config.toml
n_experts = 256
experts_per_token = 8
d_shared_expert = 0
balance_bias = true
n_groups = 8
lr_router = 0.00195
dataset = "wikipedia_en"
Below are experts of layer 4 (counted from 0) of a mixture-of-experts language model. Rows are named router (the router's row for the expert), gate (a neuron's input weights, with its number), up (a neuron's input weights, with its number), down (a neuron's output weights, with its number) and show model dimensions 0-191. Each number is 500 + 25 x the weight over its row's rms, rounded and kept within 0 to 999. Numbers have three digits each.
After each expert's rows: a language model's description of what the expert responds to. This comes from a sample of Wikipedia text that the model never trained on.

# expert 35
router:506465503467507528452491505578501483487518501562472563502502511507491519524471488498500465535491414493526478507488529474468518485503487524499526501544441493474494496477532492503520466506451470522483518525530500502501462471487504486498501533548502495482544517472531503496500490515495504504527519485502472504508466502503497534494490522500478499503510493508531527496505481500525509493463506513530491495520490502553493529533479488505541527442463482518474448496565509535508485466509519467479479445524495527482486486481481504504512478521505489529511472472503549477512533536543488490
gate0:516469459504526524472488529534496472515526497539507490507506522500507498518465531504512501487479483494524497523489470497453538547522474467498506518514486495480493504481521494543503448494507475458509469525450494492498504465500492482450522506516414478523472536486496575447519509494479507469504508503501485529552478503495496500500501497510468500474533470472486488518536510567498512494502473524496503497507478478460510517526492472495520519490472470482538533491494513534516472532513545527492506467487489522515545520511481521532588544488528518502515462523516498498481535515475496492
up0:467533503505523525484507489475498557528531514518490537474458487460474515477517490505468488486511475488503482509482527496518478476511491504497472495511495445502519486535492512473492552491523515515468480475479498495506505548527558535565532494512548473517498523531456483510488531470475513471452500521539519527454524516471490531529513537491492512480496464499463535495487499453495505487513473534480471512498533520485522521519544516507510459546525515482486498477505528533526515495550505515503467545481497494488505487473521465424439470484515501515483503502536490502485484520508518483
down0:458545508497496508510533465494505515457524453517510509517502470497498536515500515480468502499557505500485498499474504482514450517483514523500515488460527515493481504543519470448526498509507519545535512537509499473500502506489518511495489495502473511494553515513510465511578503450486518517453496512511502499470467515512471468515482540476516520532490518513534511497497533454502517532454532506543515480512520467526499451483523485539456521444480472471499549530529513538483507462456486487511523511524517522505443515519537529473523511517504484502501456511483492492525463486526507521
Description: Adjectives, adverbs and nouns right after is, was, a or the in descriptions, such as highly vulnerable, a prominent harbor, a genus.

# expert 45
router:500499496491488534523469490514533525547524497499491483457522506474494501459552491504479491506436500511496491500473455489465525504511496524523479499479450499545529490466487502486536492500491495525496519477535528479505587519506465536508481488531489505445496505463497484495445516481540471438504501471481496505489499472505513491502500516504490495535481488532485531487500525463540547538512529491540478502485494527540503495528537517524561479505439508484471492459493482477512502474488482497509515449514541468472521494465532513493536478541488510494514507496536473487468511503501501503
gate0:464499491491478478554503484483505520560538473446507466518508507527497504524498511520492466473497519486521526518523453509490477530482550503492526479522464469556513523457496524480490517496485487503497532501471507500519522493494478534511501487477532457461501488477452452486498525491506528502515477492502485514518557508478513458507485536491510423500509505563540531493467528526523547515549506500535496462470505487516504528485520537528487513499508492497517475487485503496516532525486457530493510472534534462514497493499450501474508449498470494519503507526468508532485519499445515504
up0:483493521518473480573547492477514513520518454469480478516508519480480513493466507507496473472503500462484505541545491543503465532480536513505530451523487484533491471468492519464502502480484498486496527498486508521510464490508478512540483488494530518517518479489461488509508510492550494537515468478491490506517529515486484508527468511494521422503564522552545526469452530502499511519527461523498474463494507477515490500450507539499498494492448501482503477523484508495531497539480506553470502496536560494515508480500458518497506479520496500493486522493458500543478540524474512497
down0:522511536507494514468508476478518462428471518516520489525497500488485515514511513478465472500522544496489499523527471506499546477489491461527517524487527471521536515489476468530520516514509524489496482516501504492495464458482555493504505504542495547504508456534460480483475517504538555513511476513522485487488520530476459506525563469527503547510507483477484485523503494518496496518506514558485489487480500507501516512497526473473517495553496510499523490478490519517503517470492529477508461495518496496590465473523488506509467506505481492532473503504457532508544471484505589487
Description: Number cells, spaces, pipes and signs inside sports stats and election result tables: | 0 |, +5.33, —, ±%.

# expert 15
router:463489505492514525540488542503519494514506503504502536522503472513490519481471523508501503516511458500550478563482477515478524495499542501478514489509508478519525478429486534516473484491513475447466531489531497493469502537541471496494463535497463491469507491493502526471502500529515471484494490522515457531505495482499503502528471544485463506493484472529511529500505549494497518539517534506517517475482531502535483491507517528540469530515437488514475456506487548550494499466567477490467491448511488463477501486525475457479511526513498493499531499495470462463516527549495485482
gate0:496497537469456490439476505526529517500470515513528533499515481495473480486467493484516450516513493525517499506454448513496466464485490506493547523508506450527500533484500544494493481461501509463510409469541554513491492507493459521504531511489490467488510443490532452498530498518499486500479499468548497498466463439535496495511492521498464503541467488510487539454478514472482474532486508479520506488513535488506480515499479526519502518489502497562489510472457504476488492474458516495524485466481548487482491523477471500478507512510481499481483485521487519504506492523490474491
up0:472565529519478500500503494523552524426496509499504510486513500509524512503492481517488548528489484500501508504450525526478462510501509461517495541523481495482554528465519512513498510533491511454484451481492488502489498515468493501458479503437489512462480466515532490480521505471516524501520498498510509511468455487500469508467521478469498501514499487496577512530467511495466494504506479503469465442541526503502494483469493464519471483529480476482479475518463462557470457490495495491517491521509509516470484501516480526513522487474503516494481518475463543463503494500549496560
down0:501517539511512503479535537502525465460511509513519475485467488467501486480505499529541502519473473501546504525504471518496526503495510519522510486523500477503483483480522505519481542498518522499474486528508500482509439439484497505533433520558488492481482473508477526543530486480494534483498507467558518466496472477456512518542502499539515484530531459483531534479485502447461500501461473496483477449484504538477489489490472476505525465497454473480464489533450542483468474477492518450492489519514503527526488491535486509500500496488479494519527530530486502469524513541466513507
Description: Numbers in population, census and coordinate text, such as population of 172, 95.50% White, 51.03333°N, plus table separator rows.

# expert 41
router:497510507496477522464467500541503508528536517525508532506495506473489484541460489571465497537500517478536520487454497504470533487484482529476495509470490490495503504486510472482505508483509483489461501524527452522508502509485445465471461519531490452489544497517517513501507514466497491527500491463475518515491467486472503505532460486489442511513506482486512549510416522469506535507481506498505518486490514532508503506492537507489519489520494523512480456482512482489514500484532474507544542457543490521486515545559511456510492527533474493470535496504533500442468468478517475496
gate0:471497497480462516509510493502505511486454468527479510516524507499495474527445483479470532484548507518517506476487548475556541485499508524492480486522509516503529514508483459501501511497503504446471514524501472531525532511496487507478451537470517486482540470509505515559525479458519518508531502518472471510558485525511488509460455489453523466514511541518570469544484512500508546480502516494509502462461524489499567525460518479515475521521476509486487470504498483510515509511522478537521488510508514526527520480474496527475500487514501517474476510525514528518471449528481517458
up0:498495512479481494508525492461505481456529536496477472527461522535498511490507497477479529452536494488531482469497464511465461490497499483492486502491498549506525527516460528486560477509446464515517497507461508510505530486485524443503535512506502460546455464506502452490455488483504487455547519502551522513450551527461510470516496504499496525486517533479441502508514494456476494508452485481528483494486521500515514503487496514431517509530503499536494498516495541496502509494490475486464536514492474496484504527509506510553505483472475513492511499492505496442469504528479537486
down0:533493480492506484476506512445511504557508500474502478511508542520498505475473501479486445524509461490519480556508463468544506528502472503505561481512499521499572538501500557480509498510469498496505468503497492510480517517505505516462482484519519511490517493477493520500462471556509503486469503483515458475514502481516491494527487476495536469521534489494477502495459546491484500526519515470521537477526479540465472502527475549500546506532491495510494446494455511496482485463514516456516490495471513470498452447484497532511502475509485491538518441479515513502488455483527470478
Description: Prepositions, mostly of after quantity words (most of, some of, among, during), plus final digits of years and scores, such as 1975.

# expert 55
router:519473510517526491509513515502511456486536524502507527453482482499472447470496513470493504496475511461487489494478475491494457547490547504522520547462467477516502503506512515485476483505467527505496562509563508486508511564460533513531487539517479527490527508499506503486472465446525454512496525516476505519499470520480518484545497540467459496533514482540488492501486493505512478472539479483530535491452520549475481520489498533502481469517493487427503483460538507498479524512513508510492511447500467521492499510526500481478478511521508540532502500514493493496470442478524502490
gate0:496481534513516477524503471521536542518551522512456501488453532480507541528471484471489488490511481490529517475493455533472476526527468504473574522515518490475465474487508499498439524487489514537529474445521534438515522513496494531492507477485478486507516521541497515492471474503485478495511455521506505493507458477508487511480468461490453483487483505453497490531505477489496520488526479482528474513476521515478462549468522480514475497485472519460472518476518491506447512501514480497490520517495550500488500484480526506515462461530500496505505477483494504526487514431502501555
up0:463563497502499506501456521490500506454443515467534511511528521481515512496528501480527532516478502492498482525554429510523520490473463511509499477495497497578513479453472518504526505469495499485496491485477473518498527509531448505468532515489531480483513510538548466500523491469493494451513509487490519506490501459544485484497508502485538504517548494511478505476511473475510517495483486514497508494498487501490505428570450520507499507522484500498476480515489512510522511496490507474484462486473509527500549502483512471463485482505511477500474494511522477426522515540562494494
down0:478486456491531470514527490500533514503520474509512489497524476485476525494530475484489472543493484506485491504517528469478481488443509516505475490540474532511481522495501517489522467519498473493490505508490492495506498495474496449496501432505518504514487468467487477507519479477513471539483470517542498429510495506499541470502512484505523469530469511437528480504465459549517482483517486442494475499492505506526536546498501509514518527490560507473507531476527510505444462510475532512475458493531466501565471503522551481507511518479518528517479507558509546506530490516492495470
Description: Commas, and sometimes periods, closing introductory phrases, list items or place names, e.g. "After studies in Spain, she", "Washington, D.C.".

# expert 11
router:541457513504516506495532535499496430491502542504511534492480457515449458469514499464514494500476511478506475496492486477497476535513542508500513532452480466507521505522514499483488494512471510518493555508558491466476517569465541517538463554509468522489529490495515499478463469443534484500492528516499515528493482507471518469528495517475456501513510485512504502511516493481530458462533494486526538513460523529467484524503499528505476516508505490435491478473536484532495529517481529485498510472502459505486493534518485518480485512510491566514500500501487501493475453489501506480
gate0:498493486547491518494465559496487493533492539513490552500494475512493438483455491471485544499482478511543514544508497453464513513477528487524494480475430486521467471492511487459510496533491506521499515484518524448482504484497503508480527534495499480520525505494521516480508517533483484511491487506550536537487515463492473508528534473563473501548525513458512506493491508522499515487537460519480483499495516484533502479509517525504525499493458500478469489539498506489506504538511501516499493501456494411474537478485484463473506487528506515503503513467531475450479524516493463470
up0:498495508520481502549500487531500455516465498476487475498499463469508494508480481507499524474513467503503475527450515506471546519498549502504477469513457488566521507491521512475519476510523503525454560546528497517472451496525476520479495513492460505478526502546453497519477490489489467515467478511513550503509514508553484506531510477478525503515506488503534499550489523539448485546485519471456478499521471504527538491525516528508528506495472541518503517522496490483497452510505510475501521528479488449493518455491484495537502486509519476550496503463450480494498485501540457502
down0:549559534501489489556485485542466435501493492506538495499472568494515510497493464453497504512519524541485496518460489516477483506515481506522530525463556512455523533489498483522516495519486492519531511507508520517502474482491477489481504500491492493489480508498534466502480520490452485495486526573488529463506501528511469562473486499478522446526477505504469515514537488545519506495545520486472529531506419506478510489479498517544531461514472484504526514523510526496507464510492498542509502510491491476531489490475481513483466516501489510460502485505491534483480517493544506504
Description: Commas in prose before and, which, but or a new clause, or closing a subject phrase, such as grew corn, wheat or school, and in 1945.

# expert 5
router:508469509495488482477559533506504439486515559509523520484473447522464459480524518468514499506467503477506466522486479488505486533505557495540522526465494482513500497509521499497473486511487504479490554485575487471483510566458538525541474531533463511486514483502508490488463466463526488486477514497487506523502487494479527462520501518485449505531536477518504510510491492497524486463542502493526506514464511525479466517507472509495464508508501483433500479462535480521509529516493522502478495443507479494489474516538496511469507505517502548528521497502482507474471464483516517488
gate0:552532504489485519487506493537509511459532538508519525515481503495447519539482522537458494477523459481528499463471458480530453501493537479508491500534511506475471528495498456516477507498501518514500497492522448482512501510463527487511486534545523473476516520507446475480451500476507526516508522522472503508532494499505535481486476502508485529508517545507559522508458462466510500516504475530511520458477521482504435493502489514489480539507523504505543468494486540485477493489547510495446526507473479474486519501494544501498493460517516502503489558515556549492490493531493511483
up0:532533457475447494469522487527527522500526492504505493500520521458467531514515517528452479454513504490528526459496517457514441508501514488475470462527484506472480515504509464546488513521476511511536505503507470462491501541466541479517484533501492466512491512521461483480472500510516496522482526524490531503479498524487490486471482483483513520515507527497546503484535466506510540532509508535496518502478552465459434512498498543520474503505562524501526484503502525541491494485519488440436505511517480491489532502471509520473522459517530475504502529503520547494481481525497538495
down0:490529476510510435523529538501489558491485510486478466515507542485445530540506515522487494461509481499505505441484493481515486538546494484495503504491439468495500547506451496508488476457514480480499506513466476473492457471482518499491501520469496450518495526525495522453484502513523485540458466472483512469515480514489533488490502517536519491520528465527523473527533472476532463509492505519499469506507505448494498560520498503512490542526581546496497523479528484499488461515525507462481466493499490513550489485505480509529525497510518519512475512479496512532526490505510508518
Description: Commas inside sentences, especially after place names, list items or introductory phrases, such as Gliwice, Poland or As a result, he.

# expert 4
router:489508491475499521544463454501530511535552519501495513504500530492455489475523500546480514507485477489527487518480468467437531533492472512480483509511461460557535477438497487524502522519474500464434507474537472572471528507451488520495460501467501526461496523503496527516477521507549515487527507525474492516491454489498492481491453476466483490494515492538507513506509485497507546532527531512527476485483517528482481479499491502518501499510481468479484452508499524455473491503531474476520498497514505500467486486505500506468528473525479506488511499495516481429538504501522493488
gate0:512528520485480472527500528497525495537482471446518514479511523571481545503508500535474531517552556510490517486519523474490514493468528463505512492507474488524530472519485496499515514501495466467468522518475489498498474486468486521506443513508479517406485491520476493513507529527502513497530497502477487521501502475482454443473479512447499461511485496558474483523504478493509508486498550523511502517494512515502486492479476468510482511505502492554540486481545492480451505441524500493505538500561505471546497484512519477479520509508504502503503505507480526482502460524463490467
up0:514488495514500491505478527497511521499493476497522515491507541517480531470524511482473512493549541532503537492485517485532569502499478480499484492514510493517535465516480525503488549506481509484484498504450487479488505486482496530516436521508491531381444508525475480518543518521501484511535475499483522489538498470469460457486465507478515472508494493493499427508509482504498516479526518514489467492487478523530473500472509505501494525500500505547568484477514496538441518462536494505502529490535496453523485486481537479476501522496480502511488516546488492496489490501513491476
down0:544494522531473549488462483516491508492496487547539445495488473518503468491500496462520474479532472454541508516531501508515504470482524494505540503543527498529469516527492529540476479521469494530531523475480556508537495501473483486469517492478498468527513497483512530494503463518488492500487482457479481484482509543534489503467497496467498539459484500495529475534489476479463494482444498489477482515513557501531498511469492504515516511496504474517510503544483478516488524529525491479532500480545494470495508517485501519515517463499463517498538492569481494506520468419548507518
Description: Day-of-month numbers and the space before years in dates, often in tables, such as March 25, 2001, plus tennis scores and number lists.